Experts of a small language model.
Size: width 256, 36.1M parameters.
Training: a variant of Muon for the experts, 790M tokens, 6030 steps.
Below are experts of layer 4 (counted from 0) of a mixture-of-experts language model. Rows are named router (the router's row for the expert), gate (a neuron's input weights, with its number), up (a neuron's input weights, with its number), down (a neuron's output weights, with its number) and show model dimensions 0-255. Each number is 128 + 32 x the weight over its row's rms, rounded and kept within 0 to 255. Numbers have three digits each.
Before each expert's rows: "comes before" lists some tokens at least twice as common just after its tokens as in all text. This comes from a sample of Wikipedia text that the model never trained on. Tokens count by the router's weight.

# expert 2
comes before: " |", " been", " JPL", " than", " was", " be"
router:055150148178102122098139122104081182108112075124097135085134164157090052187139156120189166090219165106155145119098160124120117102113092156106103148114151131080190114157120117128109162197106150078150137162065150096114111163120115060155056115093129140137182145076121176097133139126125169109076145108177084141118148087157203112127163136108055070146106146166112098112180117145160115159144166170103135105137091165082106159142117094119164119160124080157125222168153115121141158128148128136112170141154083073086122125121147152117113093175088201100111087123103108126075140135131110107194129169130117151140086146149099122174138157151109156132132102087063113096098058130142167183094153146130122111155140115141138089122066113187149135148150126122160092100145133089114169122127109
gate0:081121153124115175097093139062128169162168049142182087179177141149132142097092134104134149123143153121185137127140182068154149084140158074116171114057147115045119104141114136150092142087183180142098142098130114131122117132129114154089161140126120130122080237159117067087133097164131106103159102130129093166135161134098188157160156119130136073124071121106114131172121134132133134157110096101173081127135096108174153067168119110125155162091173123126093187054154086139117155131138168181135142139093109120155111177091140109137153089121131136181140143129146119106067149124129163172106155154133151177101105146100136130166078137158152101118121078133108141145122101080050088116131096113099106117154177145137117171130075149158203120153199122144118163126157047102118138151080194
up0:098104185122116169138106114116160159205136125097066126122202142162154162123202161045107163180206154109155136130093150122179176160100103151120170175182115159074136135151151099090155107058153126134107133092083084146142112137158150136116158100121183094106076076067169106059166164082120147092089097115133079202151138134131181123123150110078140119192126147134101107142141160121091080106070142167107181081158137115131163123166105114107126121140154103138090154147108119114121094120097127094179110081176098115121097134148131111113056123134120102121090109082162128056092154158119143084111167136164136137132143122137147132109150156087073072134135108110108138025160132095134114183144118096164162157190131086176137135116139098091131109149127136123115166123114082166138141092114098
down0:167118116133165118182086154127137140109150174186105083140189173157162174128075127081141128157066120230070096087154220082089091153103083158127118097132139117154139160182143191110157115111123126165149127140114131104162153123098139157098132137141076086117170146146119122084094148124139100142085090142087121067071155190126126161138113144146121119151108149138127138167117154119083159115158163092123118142133134090146184108075114146167109106101123136141134116133139115126139097152116177090097128119073124170174129079146153107225130158129160094186097113180158158185124134129172195119035077152108151072146168105144162142146094171132130158073113118086100101130170126201115169143096099130153156137081087107148105108144157152122121184130112094146143103136084125156138045115101136

# expert 8
comes before: "s", " of", ",", "ic", "ian", "ia"
router:093123102098164139145154122184166128177133146142121103119120172067142104137172116132149115160111140143124154126129122064142141126106146158124088212154116193069142110128123125139148145138088154169099163103137122103119130131141152211154158122110104123099184138093091143098114066148174067146141134150149117163138149082056075109101141104083184129095091149138143135126112087120104105176071131053112105144085155132124118122069093163142080133095135134152117064136145151105150134130069111121083073141117135151169156124150151157123072165111122142102134111254095164150136086189123073145078185116092128171135156173077190078104150141134101102134090122109177124151117185144117121084085126152128075091123171151074115154136169092091104122182150162079110132138129073183182154140168146
gate3:206151116133091130140160064151170109186133138169132118119116162117147173080136095105129107123083177166185038171174103093081157121140157152137063195165094110123141126132144110172153098186094125126097115082106165108166130142130124107120135130094116137137165148115061173141128125155135098129114127113101160099136122055072103163077097149062158119112150146116124139083196133096150153226077113116168122176134129147139135163127129130174164139094099127151135061113096130126085167124087107129065152165120083140071097111102106119112126124137186173094191121124106080100092085153092168138096153136178101095170124164110172079125105153113172084131142131054111154133168121176125132097121169148111129149152084158113118107139071100118052079111094103102110149157074083132125112146103133
up3:208148125137100136122136124157135123092155146162095162152136143076141069166115127124117100155124105125088175169112147151164141109117137160090111140093179155201140139180162096140196112171180136091162141081108104139146127140171140129100125165163086128141149115098089159123143076121152130071119147151066145202154120175118128117150089123139023111125085057152115072124106177118117179120134111126145116132164104088118106136122109210131104183160071093172150171126095129096203107101084125094116129150085095129046077126110105119126095089112107155128094103091164138082132137139136118097107107111185117155086123097090135138131148129088145161102096165223139107176090126085082127118150098072106149162114131131129074185161098131114064097161130165095187115059156130122092142110106132
down3:139148093058141157138088123137094159137143156133181108108125146136074069157127142089147098122114140166123104106165176141157176138146139081098156097092175116134110198118110143138139173103174128096171146083075077075101121161153129185054071125142110091162102080101077147146129205087175151100137085137105108177164157187127163197146108105191101127109095106150150091092116159179150149133093102107203126103139060117129157111113125131085146124162180094153198105139113147157131121122079155140162134135130161109185140124106109087123046192107155120076134141088113134110117101155141154118124107094146147122122171110133084128143132122121103141143085083117077042046117131179131117161143095143104114121148147117139169119157113137075159104131173157133070142084156164197143124173101124

# expert 11
comes before: " ", "\n", " 0", " 1", " —", " 2"
router:138159138189077166140105148103142128115130145153136138135153123130140115187130110194115203080141095067132090075175084122093131140098134132060145087062135112132103144136158145084125112137173130097139127205167113148067116114108100175111118102110128118173100161099129151092126158080146151054134072152200141151143111170133102160142099099088144146127151075187146120082064115147076087152106105106212144121130120138122146149176109091168185138075073147118123175101148111073153147120131170109156091110103052122135081142151129140117122112094161128135118191127141124085182116107116180114127109172141170168085197105108062097155079139154126088167113104151172114144202142153106121135082080143104098113038135139078117137138156093103144160091121156142106122164130104178114131118156144
gate8:103166184115108134168174182139148205165116111091081156126198203102076165148099142109087098136161121117122123090161117134138132183085114098146078177084083147118118113095207061193083124115116125050189116160077156138126116130167117071148100121061119110176091170168112132125136178134114169139136108150125135086148127143096154126089148104105101086086186140127089104129170096155115109162190107105126170154148109139041144149135061134135110164087116063086058146141098117117115167116135140140113118122116082114105109205124137129191066133110130108085094133121132158200127102123137166115130117116090080160104118151120175076194113119108111123075143135115081114124127093130120112139142121159156147100108108164108130154133161108145083121128134095186121121159190171089149127125118093
up8:123115123185116156110098154108097140175121229123122113181114185102116092131152135140193158121124102140103072140107186122148141128114092105165107087132079147141078089118125116140081059182117071127095094106097087135142198127099130097131122080176102084119172158106108094138162113136114141148109149119116092113148144128076134125106121106092119119145116109094102181110128150134090125159098056089123058122105163145088119178124114092098110130112126113050138147117095159124204161107085123169120149158154123083146119137124167142167186120148127168093199103114168142180165084131093152113150130076123143188115182141071190120110082101108140151159237105130123083129151207133177091143118073136139118062087128120124159103107128118120159151085107129125159157182135132105117146048136139
down8:122115106129120075162062060078153106162144118110066115096171112149068120134134107090142108118163127135124155134135163151126144155095111145154149070165124110205128187110110156093113145153153164172148074138109146147129148099137178109137134114109128069129122194096122152164151085174178099090111094107123134179117110164109092153093075137126061093129144160163180116102106134178150092115108118092095115103087147100154109118110093120149080113186114130122138067108075172088164156068107080193123134151149138106118153190155127116102112034160147141173062168105142119123140101160144170100112112120070115134170130090130132158132136100036088143108110148214157145182172072149137112145143090112151112128168119141138165157067147073129158143103126114126140174057101083095081086131113144

# expert 34
comes before: " |", ",", "'s", " and", " was", ";"
router:090101122130135068123144155160119137108216110127121086117086156051106123159198156156098100087146151128116140100128095140080092147163103160156128133181095144117116107122158106154103110155150097139121191153110154204056100079078107144137148132139099111119085145104143131104169136119122092075182116211109108166063072148086117156103143080155142143106105066113128135137151126155119138088136151088158137177092156059128131102156162158134128205085131152104139091100154151112140112172121114139163124082100158070118151071131168125156134094141113117162126132204089189107156106096098065140165169097116095094118158195125079094130114132125082134157136138105135123139134154121101136128162142074164104124133171129098103133168134065073073077152146094092170171182131095085168129116198094
gate3:144161170087180113138147130089133175145086140133143101121105077146127103179127126076161110135108071125133056163106116176122167084150126119137142140217093092136123119073164105112066120145135178143148143126111060118088180158129142101157118090088153177112114109184143093130100109144143075191135128125165136155138159152132124179123139111079141059127182143146118148172137156160139060134146094182149130110137103167188096192134104166125165125116091167174148067171199096187171131154139138129121144105138166145133073139096061155142127087112172140113113123112150122146106147168087156074082126123088122136087187123056131098123143108155185165117112132109124141150132096050128160156132133106119127117068136037109125154105146154086114116199141141125148148145074171199145113127081127
up3:150134096144146157148121138108153110093202119147130119198126147188133113152107103116098156169075122149130107037177136112142057098145152143145120108117106160156142104147087199107093139150127144118133082107093102122132160136119116123156133115166144167162160120173125202128128121141090134067108144158133095154117100226089128143124137120183115127120112158099093128095119109115152162170124162127179111053152192155077055071202116159111141108083176066101146127125093115098139100078176149130148111114166143112133122101061192115118166098170072163076089092134062131109118086126158150117159133200159122080140165076124151108114087139170178117098186148133129098184150120118111113115139148101159146117091112119163089126182181068150090144136174119096173157132068106112123159112125120
down3:107110118109133150104138120128104182190152136136106172105109106116159188067109129087131189136146157182139105130166134140106181058105165168148071097111095123141150116150137136166081158090117089065112125119155199056084150118116152117125108122134118133197097177142150075168174103173058118109075140176125102140105123121156078102173106141176129157120098112116126100110077088151071184156153190128157130112102143172089103137169109160115141117189145122131102099170102134148139117062128122129147176152113138076191097179137119135164109154131171059148118113147162119144143141136177196122093176141138163124201122153119166134108072129122110080107163131110131163102104091127129193105117131133145103067078142135129162129139179136183087152058062165150110130153092136062129153112148169

# expert 52
comes before: " |", "8", "6", "9", "7", "th"
router:135134118149135098104134105126139145094129109111139180103140109157124125106163140106109120202163083145120108161079122125170127078109172110145147124103111110070199069119106139143124175118176153111093073107143159138127163190175158037117111104111163105123143103195110129167143119113118105164067137081180097152134107145158124089131139108125159134121181124123127093129133133088129101110149112100143112098129125187128098101101141159151156113172082073134169135175181192082123156104141131071119122133127156114105168087063087141181159155126070127145086122163151066116143138074110145157123139115147122109201085142166142140132154130167117039147175110137103115149172143148209130060152125103081179160142066150210143142184166192140155148087071090137164123139087096097181159120073132
gate0:150141119131138140124172176116113145099163157141162134107187111135101134124162097145122110079156097136096122111149160156167105114095108162142164166087085073146106138138119110102117204157133103140152174103126144127134104103181186142087083131145139095198111148143100095132148102108111163159122118170113167148138177167138129111124117119101157112113120186147118131105180114145126111134139147149151102166115185082090134102095160136080142177193115091130134171158112171110092116112165138101131105134169093122177122058129105128127181083180088089135206108180110125173103148060136080141082096105111104123122085159100128076143177104061087151125178115144179060071143097069098125093072077155171125133083160166114079118097182141065087115159155090163147168115088068087110184141132213
up0:107114132059157084123093191136070066094125066091136102118166102117194101089097164166140098166156136144164136134128118113141089154153155125126097127189110115146135147157189119122146081123073138020133154142169160132109152132138103126124111202119154099065122181155101159116084184080113157129115119073156130137178194147127121160138188080121099164088194107154144119173135176205189148142134090065093123124179138111126140153075146105159141106163139115144195139098111076131069128063130184078140121174120083106125103119117135139105169147134170130066100150063142134151139143133206105088138120132072113126160113157116144110117121117122100116154160149134120134139132144096076133114102066128122163100126133145196103083137129135091114138113165112124164112082144102136156181111120177
down0:120103105146121148105134160156126095095102093114158114190123128171122220096112083086152118107131086098077191156129113131132171113096137128133095158129175091118107180137101099069108131131121129138120148147094081189124116160128145147087072122156162119150173064211126179139193139168109109102104107127161118115167121105116129138128045130108124124099150078151150104140172171116107112112138180107152164104158141098112174156136136187116181214101100104149174180115111154121122138104132104070119112149200154180195151112135124184147068120173096100115079099172162077105102101168131202085117108121085100044110085128091079154132145190104090108172154148118148126153172110117150164159124110099106130111177107112143108127076192065133143139142147156120144144139114109147100138068106114

# expert 0
comes before: " the", " a", " his", " an", " to", " that"
router:105137104115164116146085167148071124097084163130153140120129089127165115083151127171086098093106099079145116147152141076059051115110162131155175133123102088137126149194098121135068055129148150159103127113141135117133099153099175139123115142121122120155084114088074116139107115117092179159140138110136126115088101146164117161075147093151121129110111201138116084140151112155189140144119124115153102097142063105192143086109059143120096139142164188167114074075077122117140122138129089109084105116127113124116140140163136092114095127087193176153093129147150105132128103101113177130055043113093094123070155129171099163114141087197146108204147133121081167144217124138149127178170133113128159149092084132161175046109096109094146147075148122146154117128048167189112132139122133
gate8:111112148145141128118089196127158167082126126073106143164087172118124114168125114094091082118139177148082106113111129213101128098100050172106147073145108125170140099154139168107084136174101131083057099100077108165188108103136085105112096074104210147149143136141169167117110137125119145126201149127152164111081133188119172132095123113130130129125156118152132153168176132130098102167133153108155197096119081113073084135152130159100098068101138137125097118165128123141146077192108077128094150155106189125146185117077121154121120063107118114135124131170113119148102163119144142165160113092138113124167157202103119124085104129144144168106108111140089123090092134072148117202179112148140125156170102184061118139121122111142113155100041151175113090143061177139164135118113067
up8:116137116132213117120086157131185123121146167198083083150130099123129170141112219190116127131196128146144162143137116107110172119084133125194153097179119114149096143093162136136128100175133144197122109124167160168127099135154117157070106085103123163085144085149100083057149175123134104126113202137095120153125193128108087143112129122133138106114104054146122176122110136112082108141101097123078145091081099143170079081123132104123105172160114205113088135072129143104171162143085131158129115135159135117052132068163184130113157110109137197160086139113165111120130164153140102140186160117120153187159088118103108111128139135147153185131146131043124064148110175156161117088140155149113156112102129139119139090162087135112147089217154123102132176140125147127128107145085060
down8:145088123102115065186101148143151126120126134138106086172135144143112151102099071124126127125100176082037127055125136136159136130170102152144157132158087090118133201177121165124131131131138134103112137164140153082139129158098157105136170125127091144140123187093052182099108119114176137082126116147146122065106126160163068095149095100128106133158117113043123115155139122097148173146182121135146110117128109108131183109088148179132143177110134069121177121110152115180162124134076113171131177102067146141117159203103074076132131110088117100114174154155134123143195084164150177139115116082124082098146146155086146128139102150119102110123120148110113113128174074147131102091101106101121104058134083120144197127154140134082163222020164154128126099152076206139112100131134125

# expert 67
comes before: " of", ".", ",", "s", " in", " and"
router:170081093158125138163078142109138148104151139102104088128108157063147084160138199103147133149149114155117156113186156123105176162101118165070124114145097148112139139101100145129174147068150146125108128146101143124138156044138168160114119085113147111117123137149148133102182142102070136155110141089085107177110084112100131128130113154101060100103094141195111156152129120133101195059123178123149181085075125174150090151147133145151144166135122101129098141108131106143133142120109091112118100175161127140104155146158095147165107151113123095150163136207113129140190171132155090152099138154089178147166142137152178075165150199175117201087119138117197167136061152112127180132084113134140121142058175073119060133093127069090138139179127163041132079137129136084116122071159065
gate1:110085161129146160142180158157154169163150162145171095093133123096097162181075179117168091124068128107122079128089091169099153116146104194066191103117105154125064154101106154195118101146127093124144130145115151106148079137105157136146163094131127105182058107103128170096169111146154083141153121130157118115082102166141103094148115156135104157066091086237170069128110120165127170113038151135119065148134132125099146136125148148122148137070106173152103155138111139054161127120155147146109090145094123142156118190146089115111112090150195119149104131106134167172163131121153077080174110117180106148169115123110137082166095136200166147122099073179170082138183165091116123063126144087125128125170170153084157095106105135135131169118161135152150135122164104151106128098167146
up1:114141145120079130149115141133162190184131180138114155166098131207136120093112140145191082175142141117158124095108191118139080107179121106171141078083105108092101184094125105101153116201097163073142076102205076087174145123109120096167111094103206136108169133071090165099136130106144132143061153105174123108157105123112144176089108134120136141164120114122157137210121102147146133158141138129098144095143178128104163126101088114160145163095153171139162159142163076146138131178185122182076088147102124134145105180111202169156138149149105178179128107151105127066128162138122165123146122217152173139116148105099120182160106138123089158140105065194117127180146133106159084135146120098149111121101133152148115114134107166168138118117149120156134160136212105124103055127168136
down1:066134186130139174139097110129182126103100109074150077160090198156150145097131157113115104117145140123180121089119089126144135160099141101141143113123118155131134134081084132105117101196142146166131094110199082133128107129091197146108188159156186106153104075165128190136135147174104114175067164084161203107134109110124142094143088124132151122124151135139112115066129099103127143098086069116129180166111138156087111092121118180101103143143111132148136140157101137060131118118132095154100115122148167181144154094145167195156126150180179094168097129123117165193189122125098054128133161089075114137204184137134151118151119137095109110108075134140156149161112090134100111081138103116181131163093073093109131105097168179080169108230100106162094151136087167124126069140138139

# expert 20
comes before: "6", "8", "7", "5", "1", "9"
router:158177064131134102125125062113133172109171115108161166137172116156106143076139186105168120182189172134116126212065199140155120114142122116122147144093120125104118130094115136120115180137099110114174077117176130089125130192115157102103123128146206112129117151138092188184112153120152072126081131139143107122116102154133045115068139100140165106126164099123135086137115185118088131066147086077104171123162106130151138095101132121174093118144108098134170117128146121101104166158137178086139087118124136119149154170074127082116168103159079168147136166139098097086158097109140148125137159186183094102144112159137090170115172113127102104139156157095106134119172138181119125061184098182095121124144064127140148165146173146133122158132122092096138140131185052094143170180047189
gate0:121119095091165138077136114113132110109104116140041084146139141068113119111135134131163132176136112170120127126087131118091198143123122146121108130083174143117158135095090179104143140137171104193082152141111124081056134129104141097107145182126158146083182117088123105050130062092075085142137115082169124165145112164162049107112046164141088131116081140140124167129125114146141142139150114098117131163119157097151123094093150146131106147122161114129094159108149165148035196143108119139132136134159113158080130150095173120079073189198099175140069082118136078101153146097081160117147083099153106126150126169173165136109093087107138132160126157085105081114174123128169178088087154185140098116131058145096138108133058152124186162185116123183094120088162112146115089115102140
up0:110080150134108162135155123138134110174118053110167105136074181121079085174137185114121107160154136075125126148141105118080116084122158159141109158126157098107096122135149081097145144043154143178177172156137147073083088079169168150141119132101093142114077118122093094117159200116176092152102076127125130133089099127080123139144123076182160144082155119161114058159182104150101117087150104081147099137123126158114113184079106173126166143145074131145088125127106115169069132080152127067151141061163061079125099148129145039113121119147122151147133128157150096072168081101070162094105159135158133130103101096168109144131111096104095178137127112164069132131113187088072137120134134197106064116158113110124148160168136139151151158182162131162133184143124171120159148142089112
down0:134128102101156200199123123142160123118137137132104107129170145100147121176152142167134128127166112143122076137194102200181130144143160110157112138126122093115119136115112041167145131180068149163136112111131141123104099123136111205121125098127129086125145106076073088138170195150066189123184142107208166111122108103120124148113085150072095159088128097125164163083124158089118209146153117115065127149113107157099184165108132063125134111135142190134108112121131193078139071123135130087116168119136185108154112163188113174143095097146120099072122140181143162079111158134108151128128117157081134104093123098134119145124139126121138177085098117148159212159128143143124146110105138031117121108144147182126165121136145146050098130175092099194093075081112126136132117097114084

# expert 6
comes before: " |", ",", ".", " and", " in", " of"
router:119093122102108111085125183136141149198187120121190078139122171000147148128109073151130122140192109172059088079106091077143083158180122140117111130141124167173146139173165131123151122143117129172064156152145149129155117168074122177157120107102113083105124143113105114094133116152091085119150119120126125155129098126073118149061145133082115100126100091161129121160146100111069210164125160120117092155070165116123102118125110138151079173148134091103070136145126146106152073099107143095125094130123167110095081157159175096156105109219139109146153155118126160108124113101111097164155147136118143089142119156084181092126166141157120171149195153157185102138097119133123101108105178109091132103106151112139081158101164111094137076185166130059087113144159132119109113135206116
gate6:105151057094161105100092146140114115143128126100179169054142125170123059159138110103086122067117116152125206078090179147173099113165158163162131144145147151051129141151116142097142117116133160151143129174079128154182093132181125171074143105134132144117178096123180163159112139156090117108080118129090118117142103134143126124121098134119101098179116093152112101125090125171184126132155101098161148177131073132123153162050115206173136153126149137088163083079139214129132168061128072128103147113122159126151114122107177148167126192137139117187107092142109104163175121149101151129061116111139136118137113149181179080194124123114144148127135146090156128111140128157120087165144167165093163096124148094048147156100207113122154174185085129130068137120130128163114112196098122
up6:081080116124119114101138121155086118140065097090146146100097165153072119117095161108122171125172138149125097114112136157114167083138118062088109149111117148091179128131111112107146163099166075178128124151151110135102196056094146187124151141106125140079164159171156163181143139100100106168136099108207160168149115139106128121134142086072114145135129124203095171159203143135083121210100138169163111100098136077157146155054091137112108107120174130140120145108169093121123177093058133147144149159151185136129113164107144156121091134188080091162142071143157124130142184122196152190153183123191106114075130138061160096070101102161117145081155115113134142105153117177149108131129139111165150138066121138143131177064150139156144080136134134086138080132143131145099171094167167
down6:113176121186118139060162103127125165105070154173120115225128141144167115072203119121107058156100179160119143114135144084149117072154095096106184102120140165131178121145145102136079125225152125094113142164114118131139112158121164165127191175086162130092165082131106135137120100201110155083117152126136172096096146130153116073153113137131115101095125071101131057094100130117142104154136176121160126188162124146164088144135134193114145148149127157122111176141044141141069137152061167142114156123126097104145133087113082100140172135092161148100087115170094122128141144148108208103117087160119124082154182105171132122134103170103134135135131149072119113091135105128085136127158147148111213156098115128133144136161144133119134145191145153114203083158092164079107085139107078

# expert 21
comes before: " the", " a", " his", " their", " its", " this"
router:102127097160125119126177165134092146110091150086123147117120110188146121107093118126065083136126127054134083150121070110094099148126100154145175140091093069066124143172114140198140062142131093089133100115138074076130170141109139168089166108150113119173126115126106080176137144141081195157150116107080170180148115144117178168115136136154146112142105123148088102102114133121172114184122115026118055091146098138172167095122148125106108150144121140114127105146144064155130102140112070117132137073156125063168141107104083147131132102073117129133116138142103115134180124145104162053099087100052060102098140076144084125137165107140128139094115167088055140121182124097149149134139188101153179115098074120126191107130094157101115137093084130132132153179038136173122124127173133
gate5:137074169128135192112085047183126136089114168206152121091103100120143082152134127123123149164115165146144158179133080124153067148102162124104118166117131103147098156152086111190159175178143155156114134071064156123128116144105171133091170135105117170146134131137124100128155144161148140133108120106041095157160141106130108142129075166129111156124112166129109113138147093163163114081163129116071135150099131071089151082114123201153153115097110101146187129169127160038145134133142151114132103085130093098142079081109076183152143172125121132102102155154072203133070160144095162172097120149126124105097089189126094100131132131130087146057143144066157157141146175151145068111081077114166207172115140063123137106138145127125130165158067152132091135137084114114103163099099091
up5:115156115128133126123102166092103123152116144140169193110173188152164152112095142180153160130146114080090152115130110169109179120151144092154104105079114136176109152134120134175100075170138071121145119130088134128160135131102083144090082045116082143094175102142110109118110141154132161161128166176116133165110114081122163139101152178147192142136122054151121128132132111107144112110148113102146156076144113076104094120150175157127048115118116110151148090126080117139129125142132146157070168174054022141063131169068091156162153168155118118128145148138191124094096186104140140156155145122115090150181115084113115189123161119093127138108129064160109125154081133169200103164113096125136117096169105152150111157121090171053168104131118152131117090093054154140159197085058125
down5:158144105133127124112137137158040119216176132175162135089130143102101120125148141124122138118177122099140159123139128105120189148187156137131129114161160091145160060098157155097147117155198143133111108163110124157048116164123115170132099112184034138094135125158136148160129125086136149135074132081151097119109137148103122122085048116161121094105167100123161097163111153152143099148189125169140120139069119216122115114150114123070113092190156137155135155110174202144153158138124108151144142151120101116103123123143073107072139107116076175128075101080144073112173113075143143095157118129095119138094172135181144145099121163111098076122096159177070088148167136151144149073112174106149158142087144075136111148133133113141049111164140107119068170175055121124114197160114164

# expert 76
comes before: " the", " to", " a", " by", " in", " as"
router:084091153123150104152105176167056155087119156108116128090156118147142027085123132162094115148095129112125139141153114045114071148149117134160198108170075161145121105173101143160142086153110106154127105152164186125110141161118135116140091122109138098170169096127134152094132141110134110153149091166081145096124109121146105147151133089144146148130114155156121120124094161172213114118133155124139075136170094073157155082154084171108152110112179171164133055092090137134127119149182130055099126134140165117134200184157144155149131142084202108105092139193146134111167094109077161088096055122115085124092130168157115147105135101112141075148116172097101160140116159141105141140161117094138193112070111098052105075129134121080107139095129143094131095151047172189099122139180155
gate5:154072115064116175182114171126145176114165164110150153117113195201136122151106133093133132141088160079102069135134150102117113120136088131131177143133157145078119112141085116139137141113191138121126142128172169128170064118091108105139159096114121103165102154076204120127175099098161143112130122163114164123173105129129114112109159179118171176107123087153093080128099137130141073097126150115107021137128138100166141192175089169098118121084151115097117128161163156149141155164154183166097163090138060090169125128057160146116135171145097110118208139129124094158192202140072146121125103092146167127122127145151116161103146188096106122079121159099144169115128142086127174197120144114164065117196114151134129131149140093132072142069093111133148133152124183143093133136085194
up5:149114146127105088095107100152165157109131150107159136089160152137134161096126130162200137171151150138147074148078123207155176168126049083135098226144104121137152114181152126093087116154087143117139173117101177085144102103143137120138092130212116126166085104152135142096146157113157081091126074096116138100124136137130180076107138150153129119123172174158163150188144131170127071116153086084131063123150111075047108171119086132171100123119127094125113110159049055184119129172171186129137114162089104141096124134171158144146178097162087155128120123087122145136177166185128110142145083147147131116128122103149134177129105118111172109118106195157142152139091125139109080118155153120066179116186152135131136131105176078113099126168170131179116146070103136082132180125155079
down5:131197153100131093116104100121091131100124139121062081151132117120202099105112109094118136166158124132117138153187137151112131070124108153154121154163168126143102052140087119185071166121067123156070102125047152117150084194120112104151070095152114191144111159099099154141133080130138125160137171112136089088104194171117084078157184216117091132151125182113145111164163168116205097152167159117112173124138087069112090202074093137145140129143103140140095107188116151176153130139157132118113109143085115129164109096106131068114137109138142159130179107121118189158142090087072097113147122164143160141156074105134103115124212157114131069163169135084166109147151126140111167166143133118117128129114121106148055113067114120139128125102130172180094161084108103157112161126147147

# expert 64
comes before: "-", "|", "\n", "The", "S", "A"
router:133154178118151086121157088205194145161120182117173112114099097161139164134154055186145192120098153143139057201093149122137108115135146114105086154135103106153129160131081110076171073093120073150125149101162077141097127095094126167139085168138129177124093072136099187133076072110149118142072164135065137132165158125097148111145119165172106103147128147092141070084123063135092120176169097095113111176167097127087130124112153082128148153148178116132146153151106133191129142108068086166144111094163092184101100153100119119198185144193180105095121106155147100138145175133141156095127169121187060120133087108137154100161133159113133158127155155183110138134164102130135131098155153127127087084190125136115100163125128107133132174120175162163086086152130109085134097086099123
gate1:168151115147198116136138140119163103149152141114144049113167109056158111107113127113140121116115140152130090125137181130094118074138080160076133146119083108125096168112127129108095153111148087135174082177140127144075161178066128149109176118120086219146078169104091155135090155149139162151168127118159080113115115147117123103145137090113193169133167112099162094158127126070199158155110190080153143136107174138131190050166149124138114056130173133060155119145129134175131103108086112124162173177115120195182132178129157155153095179114125119146102145175136099113044119146073106114127169122072147129140141125141107151188078143083105085117101138066168145163137131170139128128099109149144141131162155056120213133089112130139161154177094079106104152112140116127093146145148124
up1:097144194161137104105101105152132106128174092110096131123160096183160178109102104099151062101105184121126122180089098102145145153104172120143146137164101146050109139131155132102135132126093136140125133109177157111142150120196155066135149088179133093163185126143119158149164161058099138133070152178144115192088150095117155139123134117164102094091119049142125192119062206168119195147122081086146150105160105104107090129141151167144101108082112132132160170137109104053144086139127142187125150091148118132165125061107140172138103132136126089109078105161119070104151146094147130094074103104173186118073110150195170168151116115203106116103118134142111194138135135151124147126154108163115133083049141096071129091093114114148101129135141137105168126129116183076129154180115154
down1:106135081168090175142159102145123077065133141067152083141109125097106118067115180103111106156172177096080209083162068148188138129126101095113072109072164136141023158118147102121152153141103142120126099146131151086157100164169164072140176118109137087173103117167115126174194110131102133095116113161150121200080091076152133141086182121122101153153113118126145099174091128160133156106141142147139135099122143134135137141131088132122119139145134127117126161134173123126176170161157119040118143113128130086116107135152145177118160168211150141126153057125138128185164085081165122178098143170130157151090157126102146102082131018127096116126086092188085151090107093134087145090138127137126142097116124108151160128192097168088105186114159139112124089087132164133111124138122097

# expert 79
comes before: " the", " The", " a", " B", " H", " T"
router:101098156149099090145107111172064119101121151076155113124113109118098126184151134087123119130152127092082069110128065135126092078108154119086150071072105153094086099107111141109148072129126123106137095115126114134135159071143167082079162158154103113127113107162038124105106125143124143154147119126097191159105136075070132125131135159138057113104128164135128081155171171163129124172112146082115128126181167159158149129167147051094152092135175089173152066150140102103127166131095058141154108080118152107113095110164072123110142082192137131105124117118127092119065158133183128069068103116129104101095197105123070171143166131129101131136105141103088101118180131094172103145128169069167134143098092098151177110096067139094123162091118129113126187167053111155169098093194125
gate1:149169160107094125150168129148188139087166168123190072171145174129115063194130118132151090134158148155178127161140127155127113082119105128125118090129075078122167137114182115122103161143115111114170134079070090165096112046163166116075130083148130155127158146192149153171133189160140091121125151104177115140121124123162103128158123087111121140112170144116130077138125144164169210171202097130126179077116087145143167152150128109139167089110156148151154122077182108102135128088098172105162123138161080174145113135093099074131125175130130182133125104118064137157120160112137128118125145093159123190160110109124134164125122129110137095119132118092119166158099136137137133093147093099192099156138233180103158162153130122121139171045076115125161189081147125106129070073124199
up1:114120183137175149128144118114124157128106104112126184170051090212104137143117078050120135132057145137110129105108113104125148081151090144155150177153127121115220103099123158110151149172142147103134147105099187093057102143107111076139105112158166136165116127115126163135149132080129148065140129135106037115110143121146102088103118127171129106190158154118109141115129132072070117089120122083134164170161157117141129187157105098148163159119156162120104149045120163125154136128180066143151154153083138148080123081145190149113116128122119144123174195120115094163164152101177129103105155114105156133165138142148106145195110140176137123183094150142160196145099163167112159162187138142110142174110134080125066092193195187142135100103075121118127149096083185136158110109152142
down1:072162143196112094153085097137126081094111182097102130191126171070164060065131113098148145096169078099186127157116112150133165111132117056084137189124133116105138140101142118149101161090119148138176096138134088124138119128122101147119114133151141146146113141140199153134166166070126134155102120127138150160165124145132089115141129147133105172083123145090049092141121131146153050079103127146089142104152152094083096093127119148098121101133113169134112137131151104172145174156089105153125159158213133127111187164156156122172102128093140144101134111110121092112051116139176080214124191148213171197110137172113154062138091111100093086085077146121111122135134106161151170076125117095155151112158140121143140079078145135156123158110169103179140193155156133167174160136131184